{
  "router_score": "softmax",
  "qk_norm": false,
  "tie_embeddings": false,
  "init_std_up": 0.0269,
  "init_std_down": 0.0,
  "lr_mult_o": 3.0,
  "beta1": 0.9
}
Below are experts of layer 4 (counted from 0) of a mixture-of-experts language model. Rows are named router (the router's row for the expert), gate (a neuron's input weights, with its number), up (a neuron's input weights, with its number), down (a neuron's output weights, with its number) and show model dimensions 0-111. Each number is 128 + 32 x the weight over its row's rms, rounded and kept within 0 to 255. Numbers have three digits each.
Before each expert's rows: a language model's description of what the expert responds to. This comes from a sample of Wikipedia text that the model never trained on.

# expert 28
Quantifier words like some, many, all, top, good, and age in infobox birth dates, plus assorted mid-word pieces.
router:083135122131149082124076157132145146097090095102107153095147165150131109124160112141166157134122093108173082162126104148093135085134154125134128139116104103145109160139100081134122106137154164195103079120111103059132130084113122155096106150156191147162139164165126103159148082129177089114203184150097133123103110100112125123109096146138
gate0:111206209115091114180100144145156148112091138129065092115125141160147173141122158145135109137105155137152079069185122108153091150074118121124082156121083142169130080176109122134131133155119132165138160136133151112132138137192169128143139075103090113133083191073155055143165181115177130094194158094169128170072151122136133113132156155141
up0:171114094121174114171104132119151209110131116126114116113128106159155167107073072159190130097092098103170136116132130113126116115200121155137097055154114132137079110185218143115189107095146142094091158195148162141181117174118128143133083092082140139155128136066148156187200125154144082116099171176116167205162098184098097099159150163124
down0:112153168133152171112165160078079177113077152162149119172183097145164138123096084103121118119157116133172112178165120106111074118174182104091196099135159083134108148151164119101140169118136110169159151072102132125157104122150181153099120117098121142090103136141128073117131188194097143133161120153118156125048164129080148090111130147134
gate1:143122180150143140191113110101124106116101132161115125052072137138096173157120113134167132179156116056183180072136117077114168098179116159174176159145104106072156125138142103152119139208090089102087118137147046129101101137116097123142115192134091138129089128155099146142184144098164112149186198129103189137118149164099134115125093131168
up1:085147204130124143170097152127135137090142111144089140090112105091154114091143125131099124158145125124132113142103113090103100080130081102124182134145090154178127120117068154137116154183186120107117160050149083120193127129131155104132139113155166198144133140099129129135050097093107111127145133145131036072140154148125176130109138132070
down1:113130105076111209096148098069105122091134111105101109114080147072182136109125158140116125128139109102105120128168109180161087151137124134073136098127098144087143120099145132132005129086153144184126116122076083119161098175112196166202122083195202147176209084154117131094120126122182132102121093175120116111158209105136116159136123146159
gate2:132119129114121141094109187131101089173101113117128156116070176184111124146088183124206138187161115075054139106113099124162110124090135149114148099109141139155109088087161139134132123155140137177129146097119150125141118155123132143093164130202178113083150109093121082129116100148098137148143205174119144138124168120108186146135184059115
up2:138131101101166114148175133165107115100096107127156201153114109152121176121142153139094091112108137088103131117143161145125103098080173091117157111202125127137108149144112141069120133183117130144107144129090066143136123165126173135080130128126128106191021123191122110122133056159072151215173145128138168101102139117113109090131096119176
down2:138170074131106130137169129142099142166119155112146140135156108130115182088116181130113149086135133120096162154137134059129105152104143158101098141154132182101133033094033151124151128155090098116124190097142107156112172130171166139097142145080114112178136114190143114143112107119181136147160214119116125085154115146154091125147090123117
gate3:189167119089094072138122134187122111069120137141113141039190138153114129083083146147121166084094147153097132118148148139170149074109119164143118069098139135168120098133120099153167142093146124130092091136126101139093129146191143080107117135130104143126103190118153177124176110100122121142145148093121161131177098081185096173126106203163
up3:146098113066102151151074136107192194149128155125116147134131191111081108142132109104119101143112180090150077137145113169060121129085134118166094144161092117157120202107149163136098049113111136112080120145136097117162125116162176138103161124083107127205146150110147172128165080125104140161125107077123141101139143095141123152153120132189
down3:091046115164126139107129162114175140166114166097092137118181132098127110171141134109118125185132155122180132140124146101181139103167160110136093184103187065128100133138098083143030095125163144087181114132103158110158129073059108058080111203151179125193174170177183167131152176166097192105142138116070132129138040107174107140081100107164
gate4:105196124152092108101107133102107178109113150139120069154107172094134136136162111096154135079121187156162130147129174082113151141133126147059167156120126113118133158152145097103140136166119084121138116120143070069127151096126177107128109094128158119121225138130090174150102148206093142084122158135110116137154087127095133076155120154074
up4:127117155106102097150127123181085152138137100127130139100120103112132139043130184166212170132121143080103147100116154140133134104156119153122103097098094156096074157144097109140093204141095123168118117129094112097167091144148162133138092113102141070171133081142128142150088130164121123128102088109118094213184134145140159111101146180093
down4:063091121122104104149081196117147143132085150131111129144127069164139132124130174098192135081168146057152133157154132125108124151150194197097140143132182182099176122098158125107137174139143119133158127125135056148129061143141078100094148138109123115108160127174166164125111118200110122088129146082144111118114112130144121159057168139099
gate5:139144105098134097138134128085156122113238139105131052150152089172123090094116137085172113123145104120127105082117118122170171143062123065049111110124136138106140114128091100092100098141179114154125137197132116132170146145135124066144160074197110165123067156116144110147171154095170101128138110084137168134152118180134161127101093155107
up5:118117079159054127151074141106136076141126146169079063127123111099112138123150123161110091111110169090120178183164140091141066122112121168147141161170140185142134111122112094131186097176144135151156170175123128125147133171079171135068114103169141114134125075089115133188089084154099085095094145165168060094160107104162140110126119112091
down5:096126118182133152074082137130147090133130126152149085139175147103180143157142139096175135072075188189175180131138079075129107197161182107124155158051151089149131143137135111152097147098108153093128202117115131121177157131140128082094101123143150104137088138130144129102152117102156127151094154145114133099148057107107174123156152126116

# expert 33
Capitalized name components after of/the in titles, places and orders, especially military: War, Air, Black, Man, Saint, Red.
router:111126102081143140065108126112124154103106084123137119124169140162140130103116133128121172149148111117140055105115161119114113127122140147183174153119136132112127162107091129161124101181170135189113115126167151117112140111113089173124100178149170167159163136105166115204100104157108070098181091201129099162105136105124169100168141131136
gate0:194137155135125105153157197110155069098080106162099177136115152067141054102152158147107113083121111143136120154139157127092093142139159129147106137099157171099086201151164092151148155127129125098103102140145152126093140109157160115129108153114114103116128109114115164078053112087167110124107186108108099142107139095178141118079101097142
up0:138131124176142150079147185091084141112140119086130183178100123068148184150068128153132154134163155132140107148155140153118126153139114160203130123115135134146160166141158136104108147108122130095114131108134158109082122138074129178157159130115123139178102098134157170186108132101119089171128132133136061109127101125190186103133104168100
down0:176124122066098126152129125143148255097106113115108128083183156195154156090183142146107119085113115174094087085085102106164104126066151087122079129110093077089177082036153171123144122172092093156140115190117165148169140136146149176132148107081148146142076126089129134121106166149129142135125130138161110104120089084082121129130119152124
gate1:119147063116094147166192146115133121086146132174132116153165151114125101151115068135106139143153086166150187133162129117085076152139129096075148138191139052160108124117176136118061125139068124160138091130147079113168128154148158108094132138086106139145153095123118107130142115138138139082098071134114060131090092112149174104105110151137
up1:077166134125131138126142158071165158125120119142098127072191140116094141142152083079177108137217136133151070079128125135096086093115159169168100065121134181057159131115155118133181130172106165178181086173108124134067135149144118158158142106088118132157155136046135097037109132154140119098170083137120130084120143141092145155147112146097
down1:129109182087096150156051110129103095108150128076161175100109080121091078062121140097143131099093127086072122167121092104110123132158128125120075096138098143175076129136135066077127154149127149110096164147143180181101132045136153099147128136129138136112097148187111104155135143139144201076148117181135120189106146130178100094118176103128
gate2:126141108130122140123119129075174169127116150111126107112165182169100139158093126173161089110164152161087104135145173084118085150164143082145104081145130126147187135103151060153118129113190114132180134149116093157110089132130152098143145081097082134117121101144097168121194089129104148091120165105132146102064165115119117134156174117171
up2:096105141180157150151098166131098095077101123124140243163063142130057146095119097112173110155124128139135077147108070169117161108155160111202067158092105156137126155152151095146138151163119163174111120161088082105125121172100132170149157113119087146193133130104100103109154096121171106094192139143112128160108146152167094161165063073188
down2:131109131086131126061121107164127072148139099200089144124102138143131178114122158115101189095096078147078168126122087165081146163145084132122143123185072136131136132127106199174109104105114152067135099149141189064160160163167116141143122112143152126115101138091190134130137125060130098138129133140123076101092143113103148124088109078132
gate3:092151145127139169157111132183152139116169188116098118163113149117178141064147152140079114117127128114096121143160104099132188138148097159172117135104178103071106127111115132191134148145142095117158132191163131162106132171157144161091081168209164070067118102097121085126158119111129096123140157092142168091119153088114065142148140163216
up3:127147021146139101129127108150116139087121128148090120110107106148185153081100137099149163155114190132194118154092123087129117138088197203152152101154194107080075116100128122146127137137115126125073181138156218148143179141167148096117160138105097150082162155114151186159105097184180137195127136133124153145072096129145130056167098148167
down3:115149156133154203117067093160132151133146143172146145155167095137174130086157137120159121157096122144131128115152160121156137148174112153121112170152177127174103088148119131102113200086137140147114043077112109115136174186153188119090173128135126144110175132175114168125107133200115092146104104098107172088119154112138146170073217111085
gate4:134181146159105104094088158176165121077183156118140135114114092128111143097137123149137119131158160124177104129107124056123120079091129129130124134095067117171104036151109067125101145169075193157154167153167115127103157116129137119120134185138079150175078154099152084101137085137086139088160125107193131183105081088099137115165131163133
up4:112091107156081153128157175164056137073102149075147139149119131117136163197119126121133103143157085116138147103113085151124145133101097111115149085135082128115192102184057195117181112123104179113188136106102138150109108132128162128133156110104068102128146162128117129131164106081127138163112124144173126123141092129148130182142154091187
down4:145154120117122141087139065106109166116145114107134075100150145107083108140112153177129155117099107181162085137112140168151178131121131131129126123081139113133098144137138133159075131147113124157146101102105135116105131155139131150119124161150099155146160115131154108123129119146151142145079132176135101097109101151153159140146107167133
gate5:160136184147155137130100135112128087173076145185111148078146162085107158106099148123047093132127161108180087136061133129078122152145135125076134172119188102169140134126161109161172196107054128119132114100126108141096108083163135097152140123083138173112149127130170136101100088069070069118164096099100108124122099134142158145210173122098
up5:152105136195120140106153096105138093170142200150097144127102127110154109102139135137178126159165070084160173175097156113125134128197109165121122050159114160118069095129134149162137108130125110087158149124101120209170130120178163084137138143102153090152138131185153120082151166127131135164156153111169141138137126103109114084191121120085
down5:134163104153167075150129172126158154134080121100109099116156173150123144123136151106122116137132172138132171133132115172184054152059188113128083166173096069173168112141146129143192131135099183167117206110152152111138135162137110110137134132107084157145019122108167122142122133046141153114115120113129090065095177058169106144154095089156

# expert 5
Capitalized field or subject words closing organization names, such as Agriculture, Aeronautics, Film, Congress, Party, plus suffixes -ism, -ology, -ization.
router:139080101073120151076128071109125130147136106155150098091177147128139094086101103132145095189147066087110047090155183154058117080130130139153127130111089125083122162081087122121103144129144147153116086147113166111142151071083112198114113167164156137172165150104171092160141146147134098122162099127098102154144144162112122179146102081137
gate0:156178106157128139151153116150142127153139080135143140054048166171205116078135158104140148124075162112074199159135116107135147135113207140139121161161166162132146088117214134104104094109145099171165100133036136128125089142077139153154106096121143094102117152141189120104140077109084110117098118157161163171073110105171116118158162137128
up0:191097112133043163148103158144128137115161076132145109157114136089183108123144175129169190160140108162156164122077109083106135145151065052140146183098104162132142173133080099120130129102148081079129197122100195157194103144164094145125120104088159144134136116127096147146143154114182114097154090141151129155126124129099081126156097111138
down0:134110127172142119157124147132139066125126172075104205148114125112074090167217139146116104124115099138177105125173161162120092140126153196140123094069143140152092117200111134152164139189099212108140132124111118106126107109169082114103114139176156149159058120148154097127134085127066106164112138113099129070126133102107135079064135088168
gate1:157101183128084145156072145098100161145175147119189078169134141084100167145131136118175129122132105063127172131122082115184167123114168106121153126085055203124134129140122136172131197144129166190170090133139162120172163073119110139106143169111118195108078128087091202141085116184140109086121136108092177063134172127124126059131146123129
up1:147153083195115087158159098131136095181086062134100164163108112091179124126175155137115128165104167155130107155069173131054081186116190137075074105148139132175180144136108141126124124105130118109118140123143070082144126123089113083111065099171132125147153146094140085103179181080115130181138115148160115098141106144059137107118131153134
down1:122129105141176107089145126141113110131204122123147111176123128161123098124130153078110177168149062049144152130128126096125080097158137084143198104106108120127186132169146135110087134166167108151136107151164149151089143179203080145102166154126094133132104136130149137106112167145113095140148129116075114100172082138126161135126131133104
gate2:130125091096110117115155127151064067168172071064148124119147157118149049135136078154142136117139111140113127138088123120085232102120127115122134093188157098134101125147099135137168195138116076131110158137157183110159129090153129151131126132101141141118179162148162154070105131195100140133158103139152104149156064198120126171130110165125
up2:106111192174153041100092166124184132042129183140153074114112101113137120088172133115142105113160115113140081138142091105123146037114101150147081120094170083139077127161119080125104133129111148173166098131103196144106120109139156082126111065139075119135165196112109071129136127116158099103067119103065132109126093070120125156132129105117
down2:122184136085108199164214137105092110140163116138090144110143133085079129125121091129124158145143080113095164070084113090112138200094183134196127098163101194113130142159142129128095129119056084107130171110078083170143113097117089091121148146112213122089106142074103146090112122127135126146139132101145132150067091119116116077107149105152
gate3:103153143093082152137161179125141139136125154145112116158112194163122096147105143157110168086163117167122068163115187146127087085175085155148138098063149092126125106115133123099112133159106127123169127135116173136113091138137136115141151135150178146083147119109133145185100182137123079106145126142092091126099151156101195122080147130149
up3:154098071104108146086119075106182127078156127148108141132079121141096084053114109132179079122154107053165172092130096118153106130169162092128174097076143153072131122172097143101122118132137121149117134146153129172127147128092079063190101141145161195182119163122142140059049092117083126090128088148127108095170163173122190125172097139136
down3:161105103159074097196136116116123165112115201122131161046059202133113124093198131150117162094183144074114110072182129067101112096184127078099167113113145061089112133141160146200163092158143120126165110154116126118137126115177118076109117124122103125088141126175133095121114100041103151123121132111100173126102191199108154176107079125117
gate4:176141141107115064182100136068096143172119121129147158152136191120137066087128091098144114081117077136155161108144164175147131159126125101122156140107078118168153152153153098067087095209071144149100108189118139091132159161155105212167109086119142070154147166148059121134138128057103108097056129104146168170109074125104116120215160133111
up4:123121166119136130135127125171144121134083107082133136115155160143072140137151128113156134196106093114126108142190160154155107134159128137144106091113115158100067123131123119157113114125083209094119097156153126135142142123108117097136111103136147106118126118142183078165162082074174040171112119176137065110094104137102162087108095183125
down4:089162102192127122102121177104131185125113197077175093135105165107164126133155140086123072130134181124106068207158133124181146117091172114117179173086135119134160076137132118087132114165126088133157163109116163142101139089205150147143129091146161155165138166130136122155138139135130143142090106186099137145130203120126117081116125166119
gate5:133197159108155127134073114091119073135126151167157102124122133129151127126137146109169154172082155116115184136096098157116107133145161191089124097145094133130115128103124125102134078149150156141116136129065105122095159103153126099151158133152091150180098070141103154088091074098151124177095110117124072136145171141147128073137136170172
up5:125118154122155115177147084120140082156082134149144113065096131130076087117134131188127128188090121114130116094171161149112124137123139107139136135106124117080125225094126125129169123088247136141132136082098183130108109113146171071114146084107055163138176174153170125162148147136131109155095127115154061159180130109105099162117101128189
down5:192110153135162123113067152106126115176122120123079139176096134095143184138170138193156160163106150146135125105114135178142161091103186120136177132133157093196161110143118092142136107163086155138177137077130158114122126116141124074160155122124127130138159064131119129071170095146133079201100145188108159109138083117188087099165103051129

# expert 13
Nationality, religion and party adjectives and suffixes such as American, English, French, Catholic, Democratic, and endings like -ian, -ic.
router:121098104075131098086117103161156147151090109165169108086118176107170067141148106099153109142118071078124088142170173176096113068169163136118119115116110131113101133111093097132145106133137139118130049161048161149109153047110132152107063143156143146159155168147185086134120077134144074078138108139107062121140152115125153139114108104089
gate0:112111118090146137115044082065098121099127126209144118141083114104148153182142132084064185146148102085108084129149130112097090044142151117133170119115108130083144126152161134105149092131138127179026183155137145143134081112155153151122127083093129120106186128130124138154162119129114139154120131146060115074135091173121119112096122159162
up0:153134114081098134089101154149151081153080134100075149070117125124071161136155107126135155147069122160206111108120135159134090134141128125156127128120186082141104096118133050155167089120134119191132135182137180156133103135152141105116139154111081153160164088100122150116111094122111148153125128133063146152100132160119117123087100186184
down0:199113141115087205134105175089105118126161143119107118104054104166106146162154114113156102125175155165055138134066121114132155151080097135144135101129135166120156090099108084049126174189050114094135127072100131137168095171089096149141186121127123101044088165160092122143162129107130091165123144117134132132155138132132073126145152134140
gate1:099147137105135092160175051136104159149115120158150169101110117105121144091188111128151060161118113098122088159203116120091157165132210107123198140129114143134160159178175107119116101103188186119130228116163103148104097076114143131202201123110148149153062179147092147110107082104115171176119174147103102083094153057090119148159077137172
up1:145171122146147124155137129136136103163123080096106183165214163115140116096108129140121137198135154116150105139113164148117203158161171128115128094114122089129096122119189161153117123144089054141105223152171120136121162109112152107077070187090128134107099139131151167106117133117096099134121120172133097122142162135159138129118111116110
down1:141087129115074090188067133091126137122133138154185098109106097126169136124093116136111149066084148160150124140160159122101121088146106120107126116091122172113095143086148104143152137104140123103116063161105071097152135164158107127156107098099056122175136129103116128118158112145120134154134093167119157118134105074120093153141147204099
gate2:150114151139078131180122138156108145108129112097115144176128184136117127101130163044122145080135091100116113149127059206169097111141117190109116067152160137167159130069093137105116157104063130156161122137130136100151082130150137098155144122103082158122150130151166092070176150112044214167132186107209096102090066141122157078146138109126
up2:139162093026170149095121093153114135168131114092141117128151130144090098104063099101163092094152159128069161056143115158132064150120160116142148054106090092105082170172089109162136100171128141148165164151090085111176136141054151159135071181131131089172107145115131141076143100134136111125122148155117121122144128120171131097120122161188
down2:167115173122158163131147100177134132127132156091157133096088105129117101118128160111081135142106133122141134147110076133113144101128150143110152177168162103107104151131103164142067052155104094160189160105152166134107125165124123107139099077135200091100111129128150063119100162084080110117091097151115180116209114142134121066144116139104
gate3:116118149146164108118126133112148131129088137170157069106117101159153135156217159113139158132170147161136117118105137105082160119150127099107117125101147118150187118112196097121078139162139139110186131150116121126144155156133127044129131128134105134153149152130140127108222113184096117159094157097199139118106137098091122157149125118158
up3:119080157122097147143135150142113106094038084123168082173146128151101155131156145099199117148192136116119182088181099122152121081171098101162086077077156161122114160182081057139108144068130113122131134110109099140089110133097101159121104084153025181199162169126118135172113151140138107138156105183135133077167156099105178166079125117104
down3:101183148125117084103093165112101124154146152120094083084119087125141139102158156156101135127136162110100080130114096119144115110089193105070096105116140101180102076112076150116150148135127110130128095059059180110085131124166093144146134110111078118139150150118143100148134161143129139103096159144145132160153144116198105153117177136143
gate4:149106093125162112116081140067170140179172103153165189194113137093114134120112090135167071132141140117104118123140137158111139143124123087097095113125129056094113106131173141105102134111111101102127099123133121162128141177163172114117163144098097111151115136113136136136091152139117124165135083161110039125136130204120128111118106094122
up4:112123104105085149129147130124111167141134093120128125079168144123133184200144072169170145155144136172087127097147112118129104110138172146104181121122116147092127118035167182110136136127094097152105152132137153145088157130146153060061069155084101183123090151094156076127096147127115179124124106107102111094107158142094141111132059176142
down4:127139158154132145110046139096255120173104140120128163121163124107103101116116198069112110161105131158147124216103119131181115138155072115137140111158047116115117200122098130128135102163180137084107150062100179128140047180139143132136093093142173147142140147234142146139078133119108106132143107151162117117178169125143147091136141096122
gate5:112110158046164133161132155126182185099094167087138077136142125106071175164175178140151144039108196093160116165154153192120130156121084134141149128113178159125081125134120115094139136162104115255141149092123113165083132169183170165149173111144123170117129129076123129168104164170157140131139109078108086161148087167093150116103150149123
up5:094150133164153167140161090130137071154102098089112085165131105165120188164164089133150086151145145103091092167075101152159162103154069129221137138150096124141141135129106112117174148130191194163161155101103083152158126127201093055189164119118127085102164086136076129126135138041135068162137110136070133151126118132111128093157093091134
down5:133165071149152101086085060089170135136129176160119156083172138126154089179126128128098149130158126168120210141154118094140115147080165083122158127157116107120135156129164143118083143107173144162140137175112131114150156098112100081099195172186078176155149147136155124138202149101104109144090162093164105139149216133147144068103143102108

# expert 20
Nouns or word pieces right after a or an, such as number, time, woman, member, brother, and split words like a-stounding.
router:150105153116141181141131088159151122141100123120111130103096082126133116104132121175099160210067128068122092206135137169106142100128126164135103188129120110150143121129073133137129121105122108119103104191107143095089140112090134118127078195153122143169145155138194094139150191161080078071183139108126082124117127061114148159092124128124
gate0:166114118163124111130111104099095114090147136175134149153183109123108132180116130133098075145097128113160088161093099112078091132085103092138132153128132071176124062109105143161144114129133154147116158062108167137141099209130171153071129160126108114130160100130040179157110186108152140172106119136142124101169153179147156137129134084159
up0:106142117162167179143144120104120085179149098091130112143146153132089064128095125206103134115047145179104128173163132176130148114154167169130131160180106160080132162155139075103108170136071087094097116108158095079144088175117151130170120128140129145171113077126126200109132119100085133101098094136212160147144115085112130151056150175091
down0:157107116101094096092152110126107141143115127135115139137126078113140153133140100126101093131154166118114109130189112084075099140187131096181106115111106093142103048134180163138115126194166113173175180081149042152178125137166198093204210109119116145184130121102122201055127131210095085105112121141122131168137177100143138125158156082134
gate1:162139110122065160157092147112158150163094108090087105121062187135097165126074093129119127138160142122130129102151118143163110147039082113062151185153170125196181095129118114138090089133145142145172171132103153129145170168138091126116114100084121150098155111113106144147148195168153128123124180081107135117150062120173131117143151133145
up1:137095127071126107157165146118130138194103125106180196147087108139103143101172153139144156085166135128108147131170106150124150135130098180113090110181130125058131129153163057088098211125091081132110100166135111151232146102120119108092099095121217156157144122123131154184046125165107130165142081136146105112100202128123138124144100124098
down1:108130172172099074118195126165167117131112143083144116114159156177120108097144147132163093086095162125114137141132128096176157122135088090124084113093115133158143134115139077126095098136152105075119114149102133141073086133229168099104086170114112122124103096105141160126060155105111139134129094107104092064113140124164123181077150136134
gate2:145060113113152123167120164105118084126153174181144092082132196148141102164101119104154154059092102157159146113130050100143121135156143160098174136144096144146142148099111159158142129151133095114143151072109104115129154134139157112188147120130112140129124117050100125129101101141137115139178075154181103074128113121119159156180111190133
up2:129145105082136166119106105128135109145098125142162107101124125067122112103134120128099087131083135164124127094131164139095100097142180133093127157129079123200163122094102145152182128149156107121157108066110122101135145146137094180166182156186130086151129138145096105104093130123139082099110173131111157119142134178110123122143113133157
down2:174160173110159122150156119124121140234120107129112115130147130128075222135059185098075134094133088118085123144160173108125156088131162146178160141147138141142170109155166079111133143156092129078107125101124133151118178098132085123123105111112115102088125106149140134112171094181119097097124135113154177146147083181120140146099139126106
gate3:178139173111116113165138135155121149118140107138112154062111167111133121132140124168037077146162129174096141097159091109145071123093106098139113125150146123147182080124127107165216121100088136125127129114170127099164064134131130116111082128084130119149107117112062131115135115106132136143166177134133126080087161110154021096098127155137
up3:083127134208149112095092175119092118151155107084089101113147073123158162099110161160088134128140170106107107165121130158200118137186106122154116094070099128115085100144151133147157074145150176097112077103098105128172114098113134186127152076091133108183085049109129063054088142130119124144100140085108102072096186124121090086169096149174
down3:097105149097147161150113114156147140134096123115179100137172064143160120109056162154197157081114021106150146109156150123149149141135111205145128115094147137067109169099171093116082148177076124178096154163143130145135100148157134093112156122122122092094112089110073105141119108085076163179132088095140094104137130076082161101152115105186
gate4:085123111119107078128106140118086154186163114139170106178121154097121117137118067186098110112086091161100171066121147140177122164089140140158127115178135188147109068176108119079101150122145105142145075176107082154132106114124099138141163102130110123136104111140133108118149147143144169151119152134161167153142102116163118103119138128133
up4:094131118131101060071119122144166165141132148085175158101067181162178130134127082143159140155079106180217072129138114149187051138116116146166103139121102084151111117065156113082098131089149164154129158141089159131175166108144070087138173112185131146154187133150135092098106070120114128100104164194097164146112115104050165154090115171130
down4:144127164064156119155155174102132080166111063160143124123162112102092078079112131125129182101150094163129133185074108179059093173138163178095160103128069121068177151135118170129143123134154092112061132113160088128173114163120135131083064114144126114145119111092087144109134136133138111101133158150154119064107153173091107051141118125136
gate5:120119190131154128175107211143111187151139113199140087130094106131152137147097150176140147110162135111088096156122147102092136131107094099112156123104109050162145140116123084159121136075097195144120149119108128137087141119133162133121038129164097185105110095109142109113118125174141141183096080155065069120158128119097105186108130111179
up5:089155152093090111049204101169150109109123140162085132121169036136118134112141094113155102171065158119128112167113132176138126142123063212119107131131220101149102132158159150074157005153139138128151087064121095123178083130185139088094117137139122112174105076121183107121149155092135117126116170112135092166114148168130126118169132143125
down5:126077159191135090108129111131125139155133156177135143116103150149146129113072076162124118096130112135153134103114184173153141117115122145116143093119111148167069180066160114110133171129078114160113117117126210175105113110125087087129121147102132101170163137163164158191076128145126151161124135153146126100168113141151074152182155151097

# expert 46
The and nouns for teams, tournaments and populations in sports results text, e.g. into the second round, for the final, teams, players.
router:136119099085109168086130079145157118149087073135168154119119102130090104082122141180118166197038172137104115115163135184137125094132145176154097165118118111090127121062108127111136117073141089151106056163148129100084134141103097133140136176152153098193156125110146087174182110166173073105141089228091100140106203147104111172148095089142
gate0:150122160152111121182141144071119141189145144171112133137135087120127194109147150164115147149148126114106150195077094122166130123108110135131171148105094163107089099119120091172153146150087167126130189085116139204107081141124138127108186105135138188146179088086162181171137152153134179147145124139110140093142205142075074124144115120135
up0:178150099133076134128100151190112099070113106172134119063122132146149104165066183138111058118106081105123144128156169068158175144122159146159148175167131129117174118076141094136110126127056146146133141134168103139103124115150123126169184135115104172137120132088121168104199145154175139117114134132126100140140178128145111118132090130179
down0:147088126179155102146091105116133143095116163101100075157049071159129160052104125080071160081166132161092106169101122159125071146110097093151142124119044110150080126145176080120148095101166154127195136120103129084107095176120095117116163103156117160147148157089138049121102168138142191146116103106115120134146078199114122160159137145113
gate1:125133107183166178141128108140137131138112146119159153124096114158086080108095185173134125137073168103113152083140138117177128210087126155125111131094068108067122119163098052119104164159206135121119070101071142124143111095111165111125100142190117146161110125129166182113174126123135109101091186133111142078188127109130124147178080122127
up1:135171194097147057218109142204077119134099181118062101124083098081128075122130153096050049130136065186118129131088183113081096129181140121107146161144140104116131174180144170110092107081141105165127106129091114134068124082159089123134149135114132106128179195118119178088090142116097118114153076098123098143160097127150147076097146169079
down1:131148094133197111115070039097175103147061084113152180121142064121102160104140168134166119116126144130115101074081129157127070080126122165147164118069131132141133102151069121145155149116113153054177112115150169086109173152109106165074099158139085144113152169128143117125135104129114135107198150105082095198112109103168128139179132077172
gate2:133119145085137103135141181121113122125149201124146063091099020129220088129197079132093115210171118193129067094134091154100096128135165138077085110148143097157091089151100109146187174180140071127151147110183083122118103087132148095127114109159111088099108099136095111102091107101115182057132139132178072125121156118112114149109121125132
up2:171139187093139128064091118074120091116154107099169134154161132062118117157124127184067090161182118122160115170092139128097166136127111141142105132106112128108129097168161147187082157119131128060139129095144139131108138084135148088166158145165100134123150091116155093120141127172187089076106114112081160143125095124087116157113161104127
down2:112177169163122115099089169154151091157014174120149136103177133154159182138122143098182169185174043123129027133132155108140103120161124088138100112106094128110160089083165171194123164128107156122102148102135073127152136161160125133128105119176085082093092122156081129168164070146123123092092131142161091071131160141159161093145140087164
gate3:138126118156198099156098148112128118141187148135172103097164084113052110126140166110105117130104144073173126111164089111135121112095122124125133170148120133101102172171138134088147231177181131091167099098140105143100155117128158096071160136115134151144041095014171172081152129165111165115097137127179152102149135083081188158100116148089
up3:109134169140106127163169173167078108147091148127124147161153101126136103134147039127159100096086132163099112153133125143099096108152141194148167103163175062188132081152139132221118131172088165111074133147108112135091153103141108171133062141128113136128112153145131106170077118068080101124092208168123086183159163111179096084102196127120
down3:072078100123162086116146106172181096174145175149133122130109176140134105066116179174170106189126152111094183147141112115168118115095107134166153078112153157143106143155110082135169111127164123161103160164115222127108152132179104054070090119109126119089146139144082160177133146059068118158168127140156162137118142153129139125119125099082
gate4:109080034115126166098190091084183105065097147154145120109158142134167178126126081122091123163140091162126101139134120167109115110157140147074131189111041133125127079083060077125110087057097117090110112111131173172118129139096134136144120117142084108093134163144148146114120093129103201128126119169098142179127164149152095118129122108168
up4:127148139161160150118125142148109183145135160138068118141081125114180184090165120188148136121107132143125133093119151155149118072137114101152047164141144054151123145192080102126128122122112123135137181066119133076164162184136114101137087144148077152170153101153097080157129162135144135134111102167121141080168143165084030106086090156151
down4:150162134144191156085109089150102128158099157112119106182107124099178165139180124140148143093118121109160161147166118208100115096150136104090101090143186134116109096133095096132079120108177126083022105134156187159141149109126090123087151113151120108169104177148067127071097167159123186135100096150149095116137198087152090115145122132115
gate5:095158104098078146116134150178134113104159082115131154096155133123088148101147068140152103163213108104104089170156079128161122112167118123150109112101066189099190111082115127120150074145141129127151131119130158159145154165178082173130096119153142120083104169116107169108118099159142169094178058113133126137088124130098128087190173167107
up5:132098167119126150146123120098121126124176137090150125108142174154140135127115080098123142101135097099105130143181135125096083210177096086174171119101143099142150095107158113176092208126155098138118158176117140052126138106103061132105129154125177124151124150088151137069158106118145143156086126189113122146146129172150126164094167162097
down5:133139130197134114144160156152154105103147166102142120086136094067156157148117169100142192107170052120148109119129164110072068067137153163133097141128132105124140146161092125128130160169098119168112101085140122120093130160146167053074165128127129159172118134065117121118183089120146117138099086133119115151132060122058111133133096117170